Weights of a small mixture-of-experts language model, trained from scratch on English Wikipedia.
Experts: 128 experts in each of 7 layers, 32 SwiGLU neurons an expert, 6 picks a token, a softmax router, a shared expert of 64 neurons.
Training: a variant of Adam for the experts, 254M tokens, 7746 steps.
Below are experts of layer 5 (counted from 0) of a mixture-of-experts language model. Rows are named gate (a neuron's input weights, with its number), up (a neuron's input weights, with its number), down (a neuron's output weights, with its number) and show model dimensions 0-255. Each number is 128 + 32 x the weight over its row's rms, rounded and kept within 0 to 255.
Before each expert's rows: a language model's description of what the expert responds to. This comes from a sample of Wikipedia text that the model never trained on.

# expert 0
Description: List items and table cells. Table pipes at row starts, list dashes, and plural common nouns or given names after with/list, e.g. memories, devices, civilians, Giovanni.
gate1 [189  99  90 149 201 150 164  78  75  79 105  97 152 160 136 150 129 136 115 123 139 188 115 186 148 150 126 186  89 160  92 166 129 133 179  94 133 172 145 120 112 110 164 128 132 167 150 142 144  97 127 143 142 136 176 130 149 143 128 134 120 122 174 149 166 219 128 154 123 167  89 122 111 130 105 137 109 110 155 156 135 158 118 146 142  81 127 138 154 120 200 101 116 221 200 137 179 154 124 136  69 135 126 134 137 100 136  98 143  90 118 113 130 153  75 153  95  77 105 153 107 141 135 190 136 118 110  96  71  82  64 136 121 120 110 110 115 136 181 162 135 105 103 170 132 105  79 135 121 103  89 121 139 141  99 142 140 139 104 140 120 132  90 104 143 139  99 104 113 217  86 158 117  66 190 125 144 147 118 185 141 147 102 169 152 122 191 131 129 146 164  86 102 104 156 140 138 155 102  52 120 182 148  82 102 162 208 128  98 134 152 194 169 144 149 158 140 149 126 147  66 165 157 150 115 171 123  93 152 166 128 175 118 115 192  73 129 101 172 159 167 100 131 105 137 146 114 114 163 121 154  59 153 182 168 115]
up1 [180 149  87 113  87 140 102 127 109  51 117 190 105 129 134 121  56 183 125 132  90 160 163 166 140 141 134 173 155 120 121 104 110 131 116  97 118 153 126 104  85 135 134  83 141 108 138 133 107 116 150  89 169 138 156 135 122  91 101  99 106 125 193 149 120 165 122 121 112  89 159  61 143 154 119  91 120 136  95 142 108 147 104 193 129 202 109  86 171  80 154 170 152 120 158  95 157 159 165 117  83 107 104 115 148 141 124  77 121  70 122 166 109  92 118 100  78 115  81 119 137 167 126  45 109 108 114  89 109  65 118 144  76 135  91  73 133 184 121 116 110 116 234  97 134 171 143 103 149 140 138 175 162 162 135  65 114 177 146 141 152 116 105 145 139  99 124 104 149 107 108 103 141 141 154 116  85  88 129 165 117 157  64  86 124  75 150 145  87 115  57 107  94 104 165 123 132 148  95 215 153 116 137 119 117  61 143  73 176 171 154 102 147 163 119 125  96 128 138 162 137 106 142 100 117  69 160 145 157 121 148 128 133 132 148  84  92 122 113 138 138 101 157 153 162 105  84  59 193  74 185 100 116 169 153 142]
down1 [101 151 100 151  73 174 117 180 140 109 142 104  88 160 114 113  79 134 149 173 143 113 129 180  99 144 178 164 161 177  82 107 122 135 163 153 121 162  95  79 174 158 129  64 131 135 130 115 177 104  99 151 113 132 141 120 126  68 133 156 169 126  69 113 128 139 160  94 129 108 100 121 138 134 114 118 122 163 124 130 121 137 130 179  98 157 127  43 127  81 106 139 140 182 116 167 146 131 158 133 132 126 158 129  64 129 186 105 119 112 169 142  88 148 124  65 175 127 159 116 122 124 139  68 112 102 151 101 145 126 187  92 140  98 117 154 140 157 146 170 120 103 129 165 100 114 109 109 117 119 111 105 144 151 116  78 155 159  88 134 188  94  92 136 103  45 107 118 117  73 145  65  82 131  89 125 126 141 107 149  76 109 138 118 139 115 129 147 188 175  74 110 153 119 107 131 154 125  80 214 108  88 103  31 128  92 180 111 153 117 135 109 168 167  52 141 103 102 130 106 175  99 124 133 106 142  92 102 144  83 143 141  63 147 132 137 106  38 128  74  96 156  77 142  68 110 135 124 195 153 186  78 173 131 109 146]

# expert 16
Description: Place names. Country, city and state names, often the second word after a comma or New, such as Puerto Rico, York City, Austria.
gate1 [ 93  77 137  95 176 147 124 141 153 104 138 128 107  92 104 144 119 144  80 175 130  77 186 153 152  92  96 102  96 123 106 168 133 126 118 178 160 133 131 147 113 121 177 157 144 151  68 145 103 177 119 110 122 107 110 102 151 147 118 102 102 132  82  69 136 151 141  84 103 133 203 193 131 100 152 175 137 133 110 118 121 146 171 101  71 108 114 133  48 157  99 112 119 149 135 115  93 150 104 120  57  83 137 100 105 110 161  80 168  88 136 112  99 164  64 136 159  96 192 127  96 129 133 186 102 199 153 112 167 107 151 144 135 127 114 154 123 122 156 131  98 142 117 183 203 162 140 137 143 123 167  97 144 167 178 164 134 105 167  74 138 127 113 136 146 149  84  84  87 154 117 127 107 102  55 171  84  45 126 150  84 111 146 146 119 108 166 165 176 116 189 175 117 170 149 128  81 117 132 157 135  61 140 139  93 182 120 128 134  87 132 110 146 138 142 106 218  91 114 162  86 129 105 101 124 126 157 176 101 134 161 145  99 101  96 159 140 105 127 125 129 109 169 150 139 174 143 140 115 119  27 103 171 112  63 146]
up1 [118  23 121 128 103 163 101 107 137  82 111 133  62  70  89 141 129 167 114 120 145 175 200  72 129 126 108  96  91 159 123 126 179 182 142 129 128 164 126 112 135 123 145 120 119 152  72 157 115  88  95 112 123 146 157 177 180 146 102 170 136 154  93  93 120 110 128  89  65 119 162 147 165 115 162  95 170 127 114 123 175 110 159 148 164 113 111  76 125 138 104 139 130 155 171 153 175 140 135 135 117  78 129 115 124 119 139 118 103  66  75  65 102 161 110 184 135 131 136 134  78 104 123 144 105 185 133 176 127 114  72 122 145 136  82 144 107 106 178 184  85  84 161 175 163 182 131 152 150 129 147 117 169 156 153 178 117 137 151 117  69  40 119 120 143 195 155  98 111 130 110 141 119 130 102  83  93  50 133  98 148 101 118 140  50  97 157 100 135  84 166 128 145 175 131  79  80 142 137 105 128  99 137 171 122 118 134 148 155 128 162 148 167 150 111 171 186 114 128 154 147 161 147 138 116 147 148 160 197  85  65 193 119 102  86 111 127 146 102 119 160 104  98 145  91 136 185 128  58  94 152 130 159 122 138 112]
down1 [109  77 152 183 153 191 104 134 111 107  87 119 128  71 138 180 133 164 171 116 123  97 131 178 161 139 142 102 144 155 108 137  90  83 110 135  63  98 170 147  93  91 130 139 113 157 171 127 141 148 160 150  64 118 102 126 129 180 152 125  96  58 133 137  65  70 124 177 123  97 138 196 145 106 195 155  79 138  95 147  90 146 121 163 157 118 146 145  40 122 153 127  87 125  99 135 111 111  78 136 154 114 133 151 161 104 160  91 114 137 171 145 151  43 131 126 143 107  83 140 162 112 165 187 151 107 106 151 159  92 123 108 188 137 122 165  83 159 179 111 111  83 190 115 100 126 133  95 105  90 178 122 101 150 135 183  71 134 137 122  50 106 163 160 135  90  87 130 150  97  90 156 140 104 179 127  49 134 155 114 124 170 116 106 158  89 146  76 159 109 140 153 103 103 151 167 153 132 122 108 123 102  99 111  86 121  94 172 148  64 110 103 136  67 118  83 140  83  91 131 146 127 146 190 129 185 152 135 163 101 102 138 141 121 169 149  86 125 131 169 130 133 168 109  60 138 118 139 139 113 185 122 139  85 122 174]

# expert 45
Description: Win–loss record dashes. En dashes inside win–loss records and score lists in sports tables, such as 15–3 and 2–3, plus line breaks and "was".
gate4 [115  71 173 159 173 121 144  68  92 115 137  97 167 112 154 154 160 139 131 149 139 191  62 127 139 124 123 138 180  81 150 187 146 138 127 165 177 178 123  92 122 119 143 134  93 189 117 153 129  12  88 113 100 106 130 126 199 111 131 104 134 101 161  84 178 125 104 125 135 164 135  73  90  91 102 138 131 164 154  86 174 140 125 203 129 152 171  97 147  68  93 145 123 154 128 138 156 157 124  92  62 184  57 109 105  99 142 141 113 140 124  66 105 156  54 148 141 137  88 135  91  70 113 160 113 155  62 134 148 147  89 144 132 127 136 138 112 145 113 177 197  91 129 150 158 125 151 171  96  90 130 152 133  95 143 107 165 163 124  91 123 162 151 104 142 165 157 138  93 123 105 155 144 115 189 106 159 127  78 136  89 103 149 162  67 174  98 134 115 175  97 121 110 113  98 129 150 179 119 116 124 188 120 129  82 145 173  88 104 116 108 190 159 198 160 139  77 129  94 145  97 139 124 126  91 127 113 119 177 165 100 121 137 145 122  91 147 134 170 179 108 177 118 159 184 114 127 153 131 114 160 122 127 161 151 162]
up4 [133 160 163  46 162  99 189  91 103 176 170 119 125 172 139 119 142  92 142  98 150 188 156  75 112  69 123 119 116  93 136 124 166 129 175 107 130 182 108  91  85 126 142 149 150 113 139 106 169 144 112  74 185 173 180 146 170 164  84 191  85 117 154 121 146 103 105 160  94 157 175 167 140  91  81 158 148 133 161 127 107 132  85 130  89 125 138 146 163 159 120 146 135 154 133 166 104 117 118 118 114 113 140 130  60 120 168 202 154 140  95  95 107 178 106 153 154 149 113 141  83 144 102 130 149  64  64  87  89 121 101 142 143 107 139  77 112 113 147 117 173 125 144 110 168 125 148 117 180  93  88  54 246 125 112  91 159 152 119  80 126 152 118 127 100 125 167 137 149 141 153 163 131 143 146 154 136 128 104 154  94 117  74 102 142 162 197 161 105 114 134  85 134 108 160 116 101 143  89 158 129  95 171 123 124  90 183  77 108  99 128 193 105 184  98 128 203 152 143 146 128  73 110 107 145 159 120 159 129 125 119  53 151 142  86 131 151 154 128 118 162 133 123 115 139 114 122 110 145 128 186 165 185  98  64 124]
down4 [105 122 133 124 112 121 166 146 164 110  93 193 105 131  54 123 101 119 137 142  60 111  96  81 179 189 149 121 116 122 116 179 138  68 157 151 156 134 123 142 109 146 192 116 141 148 114 167 150 201 176 160 153 138 195 104 132 149  78  99 105  68 129  71  90 158 161 110  68  53  70 148 196 129 136 151  99 111 132  59  89 144 108  99 149 167 189 109 100 176 118 101 162 167 113 138 112 143 171 201 128 133 117 111 150 164 140 153 122 165 173 128 144 143 145 122 115 169 125 145 149 155 114 152  61 144  88 167 109 143  69  99 121 134 150 121 141 147 175  91 167 102 142 139 130  80 106 113 105 104  81 126 162  77 122 133 163 132 150 118 132  94  60 156 142 156 155 190 120 150 129  82 122 138 118 106 143 155  77 147 178 113 137 187 117  91 124 104 109 145 129 147 185 158 100 135 141 164 139 110 116 118 126 122 113 113 129 166 137 135 130 129 146 119 120 180 151 156 135 119  36 197 112 188 126 102  80  91 148 118 144 121 153 184 112 148 168 180 112  66 154 110 162 139 119 124 151 120 157 137 193 134 170  64 100 149]

# expert 53
Description: Places and technical nouns. Country and place names like Syria, Palestine, Jerusalem, Chile, and nouns in science citations: structures, memories, cells.
gate1 [135 180 151  67 131 125 168 114  86  81 133 121  58  90 162 118 116 142  85 156 164 154 172 164 143 137 177 150  88 125 148  96 183 131 147 153 130 128 129 157 168 119 211  95 143 131 147 128 149 192  82 108 128 150 108 123 103 150  93 102  84 181 100 134 182 160 149 156  76 179 126 129 122 103 149  74 133  87 128 119 126  86 109 104 131 126 170 179 138 109 113 105 105 155 119 143 142 122 176 161 169 117 111 163  67 148 124 190  92 115 100  67 165  84 121 152 124  21 134  99 145 182 153 160 132 162  50 152 161 113  92 168 156  87  93 170 135 144 131 168 131 190  99 115 171 149 119 157 137  93 139 153  97  88 118  98  79 187  65 114 138 131 120 116 130 155 138 146 152 174 129  82 111 104 101 122 151 119 115 129 134 107 190 115 157 156 176 133  49 195 126 136  96  82 164 130 135 117 172 126 143 116 217  88 134 163 144  81 101 143 157 115 126  80 162 170 104 122 129 132 196 103 106 130 125 119 122 163  85 167 134 145 119 186  94 161 136 118 149 128  97 119 133 125 138 123  74 155  94 154 113 158 115  74 129 136]
up1 [ 68 108 134 117  87 173 114 155 123 151 156 143 108  87 125 128 140 149 108 182 162 139 129  91 130 100  94 172  97 145 171 136 144 148 123 168 197 108  59 130 155 127  82 149  81 140  66 164 142 132 105 123 106 143 107 138 115 178 168  91 191 140 148 108 111  62  53  60 117 130 113  92 121 117  70 137 143 194 122 118 189 109 158 137 119 130 102 106  81  90 102  91 126  56 121 148 123 154  54 152 143  92 143 102 172 148 116 153 171 126  96  79 140 171 145 156 191 144 118 125 154 134  82 188 134 137 125 139 175 194  76 114 208  92 179 135 103 110  95  75  55  92  95 141 138 190 105 187 155 162 130 143 122  94 152 153  99 148 141 108  87 161 157 129 128 162 132 157 111 154 105 104  90 154 147 107 138  99  99  76 108 146 146 167 103 142 119 155 129 147 161 110 147 125  92 108 145 154 165  96  71 138 111  96 140  90  50 149  90 109 164 117 148 138 115 132 109  68 134 135 127 120 164 126 114 154 147 116 141 102 134 158  94 127 127 185 145 146  78 119 129  84  80 123  85 147 185 116 105 154  66 131  88  73 145 147]
down1 [131 110 140 158 152 163 134 161 119 164 117 124 133  37 186 125 151 137 137 149 114 109 114 138 160 177 102 128 148 121 128 147 147  85 172 143 147 178 110 130  85  84 125 161 162 159 131 153 135 143  85 129 173  95 108 113 139 132 146 151 110 164 134 121 111 136 151 134 158  85 128  83 151 162 146 140 108  90  61 100 185 165 140  96 175 126  65 144  96 123 133 100  77 121 141 161 140 129 142 128  84 136  83 206 154  31 138  50 145 144 148 206  77 203 148 167 135 127 130 109 153 100 129 165 200 128 111 126 126  87 110 161  69 121  72 111 128  61  89 149 151 156 117 116 141 131 108 135 138 152 182 166 124 126 144 111 122 118  95 201 167 144 164 162 150 146  62  86  69 111  96 101 150 120 157 172 123 154  48 141 146 137 182 156 124  81 144 118 153 107  86 106 120 138 111 127 109 112 107  82  93 152 165 139  67 118  93 117  93 187 127  94 137 148 170 133 145 134 136 116 114 141 158 143 131 124  81 110  92 187  88 107 162 132 152 161 164 142 168 136 148 136 191  60 201 152 152 101 166 137 121 164 112 121  86  85]

# expert 2
Description: Table cell numbers. Numbers and pipe separators inside wiki tables, mainly the final digits of times, margins and vote counts, e.g. 2:16:56, +12.314, 20,388.
gate1 [ 99 141 108 102 136 169 130 127 113 140 192  99 161 174 129 159 154 147 159  98 150 179 184 156 125 148 116 141 129  77 119 157  26 145 110 147  72 141 171 144 116 107 140 124 113  64 145  90 114 119 108 162 135 192 110 158  98 154 118 157 136 107 161 163 143  91 112 128 122 138 126 148 112 170 171 138 145 182 126 153 165 129 146 122 115  90 153  71 121  83 102 133 104 134 139  74 117  55 151 104 209 172 152  91 189 135 138 138 143 138  84  95 167 132 150 114 131 110 169 167 174  44 155  62 169 112 124 138 159 104 174 124 125 161 182 168 173 169 102 126  69  89  82 136 163 132  85 166 131 124 127 204 152  56 173 149  74  84 162 111 131  96 159 147 155 102 123 142 155 112  76 138 106 149 133 127 142 115 157 151  91 138 102 123 152 149 134 126 113 144  81 138 134 149 119 151 151 172 101 142  80  88 160  93 178 153 124  87 126 130 100 125 183 107  96  89  62 164 121 149 180 181 144 175 106  95  93 150  82 113 133 121 136 160 184 121 148  69 134 144 149 132 112 192 111  98  85 135 161  67 151 100 129 107 129  99]
up1 [141 108 134 168 157 119 161 140 180 107  66 132 131  58 119 137 138 169 135 123 139 103 107 158 154 172 110 114 111 181 118 163  95 171  69 125  95 131 130 156  80  72 130 154 168  52 164 164 178 127 109 137  96  32 147 136 103  59 162 140 105 136 113 159 165 145 134 181 190 171 109 125 168  62 134 163 113 134  94 102 158  71 103  87  92 105 200 166  85 154 126 164 125 189 107 148 142 141 106 128 179 134 117 176 138  96 118 157 154 138 161  96  93 141 125 122  84  86 113  95 165  96 204  90 111 129 146 139 138 117 108 118 103 139 126  70 152 105 140 160  70 156 156 144 153 139 139 134  74 152 137 149 110  59 184 142 115 127 194  80 132 142 167  89 120 113 161  72 117 172 124 118 142  63  80  96 214 122 125 145 166 122 146  82 112 149 125 105 131 163 113  78 112  75 130 115 133 111 117 114 143 162  74  69 140  79  85 105 167 115 185 123 131  99 113 128 148 127 141 155 112 140 118 142 129 143 135 190  67 118 160 148 132 113 123  99 125  51 151 121 139 123 175 132 112 101  81 156 115 147 138 116 127 107 121 107]
down1 [160 144 174  94  81 116 135  64 194 136 148 129 121  75 113 162 120 101 100 128 123  79  79 129 135 137 148 160 134  93 139  78 114 123 149 133 187  98 121 144 131 149  95 157 139 163  90 109 162 103 171 115 109 122 150 197 104 123 137 127 166 151 113 137  79 120 169 141 101 173 131 109 101 116  89 141 162 119 116 137  93 144  74 108 107 104 228 148 115 145 126 145  90 133 125 150 115 163  19 168 179 158  81 104 151 126 136 171  95  97 113 126 122 126 157 142 119 155 154 151  85  46 127 136 107 130 141  96  86  87 149 122 127 150 152 158 112  72 115 149 152 164 103 165 167  77 101  87 129 109 183 142 171 161 157 111 136  98 106 122 151 131  83 181 103 104 130 129 193 214 132 101 113 151 151  72 170 130 103 181 134 147 142 117 130 144 142  90 120 206 135 169 122 113 104 161 138 133 174 160  94  80 116 140 138  64 168 120 193 109  78 178 174  71 118  77  73  97  97 196 131  98 138 164 118 118 141 156 108  66 150 200 144 126 183 162 125 143 166 150 146 142 138 148 130 123 126 156 161 161 124  84 139 120 105 135]

# expert 47
Description: Line and section starts. First token after a heading or line break: table pipes opening a row, In, She, Born, and section-marker ===.
gate2 [ 72  79  60  84 113  90 105 148 166 125 160 102 106 136  70 157  93  98  81  50  82 109  99 127 164 133 176  87 139 146 125 131 161  68 162 100 148 160 117 112 132  93  82 104 150 116 180  88 172  87 180 109  81 185 185 122  98 106 133 157 111 137 199 181 174  88 108 134  91 114 175 126 136  73 142 145 111  85 122  96 120 145 130 131 122 104 108 108 153 121 108  95 142 106  78 118  79 106 147 103 158 200 148 119 121 172  82 174 118 158 178 148  85  73 165 113 119 101  85 189 144 184 123 112  77 117 103 100 136 114 126 112 117 126 112 160 142 139 184 143 130 127 151 160 133 137 144 151 151 123 121 138 131 111 140 108 115 124 110 161 144 173  70 122 147 134 112 128 137 174 122  93  87 146 103 152  69 130 188 165 154 195  64 111 178 136 155  67 125 141  85 144 129 151 142  87  93 127 118 197 104 118  88 161  98  92 106 167 162 149 142 144 129 147 149 157 140 124  54  68  93 147 122 132 124 124  99 113 130  85 175 149  83 162 132 116 121 111 153 132  83 140 113 163 103 176 137  86 100 149  84 112 166  61 137 187]
up2 [192 157 159 103 120 205 109 134 117 114 104 129 110 119 164 105 131 138 129 150 203 148 176 135  78 166 126 185 135 141 171 132  80 123 123 118 119  91 164 141  99 138 150 164 145 131 111 147 107 165  69 158 178  66  88 162 168 127 167  73 148 182 127  94 108 172 145 124 176 132  59 131 121 160 110 103  85 166 104 194 112 137  94 152 159  92 179 167  97  74 160 173 122 156 134 141 141 103 104 138  98 102  55 173 140  91 166  74 163 102 116 119 200 171 117 181  60 120 186  71 109 108 148 105 150 113 113 113  89 159 100 127 131 169 120 153 101  95  98 150 133 127 118 115 137 140  89 155  97 134 176 111 113 149  95 168 174 113 142  88 100 133 120 135 142 112 144 135 133 107 113 178 119 130 163 113 200 164 111 133  99 119 154 108  61  85  86 125 191 156 126 130 160 101 122 109 152 124  97  40 139 189 171  78 140 181 111 120  88 114 115 119 124 126 121  95  97 139 151 165 147 132  95 135  85 149 114 150 129 153  89 129 185 130 175 131 116 110 101 101 176 145 167  96 124  84 116 184 145  92 183 113  84 172 152 102]
down2 [125 112 159 116 150 101 116  95 154 138 121 112 129  92 141 100 119 120 121  67 200 105 178 156 137 136  78 145 120 123 142  81 130 127 101  90  51 162 152 140  88 121 150 115  91  97 172 131 137 114 191 112 144 140 101 106  77 119 196 136 113 144 117  92  91 140  82 159 124 115 103 113  98 134 231  87 132 150 140 127 137 134 135 138 117 109  83 134 137  60 167 166 116 135 184 163 184 101 170 103 127 127 100 136 130 101 168 107 115  76 144 161 188 190 160 133 116  94 152  70 165  90 172 120 110 140 129 129 145 104 137 167 175 122 106 126 132 132 129 131  97 119 138 140 147 103 120 145 108 134  76  97 151 194 134  77 150  84 134  98 144  70 103 116 150 109 127 115 122 110 112 130 155 150  70  99 186 168 109 154  61 102 140 128 174  81  52 154 102 101 129 159 161 170 131 143 177 146  63  76 109 164 165 161  87 178 118  77 111 154  45  71  82 113 170 142  59 169 159 139 105 156 155 123 109 113  98 184 121 120 188 156 123 157 151 119 142 102 118 120 174 136 146 148  87  94 131  85 107 122  93 194  74 114 144 155]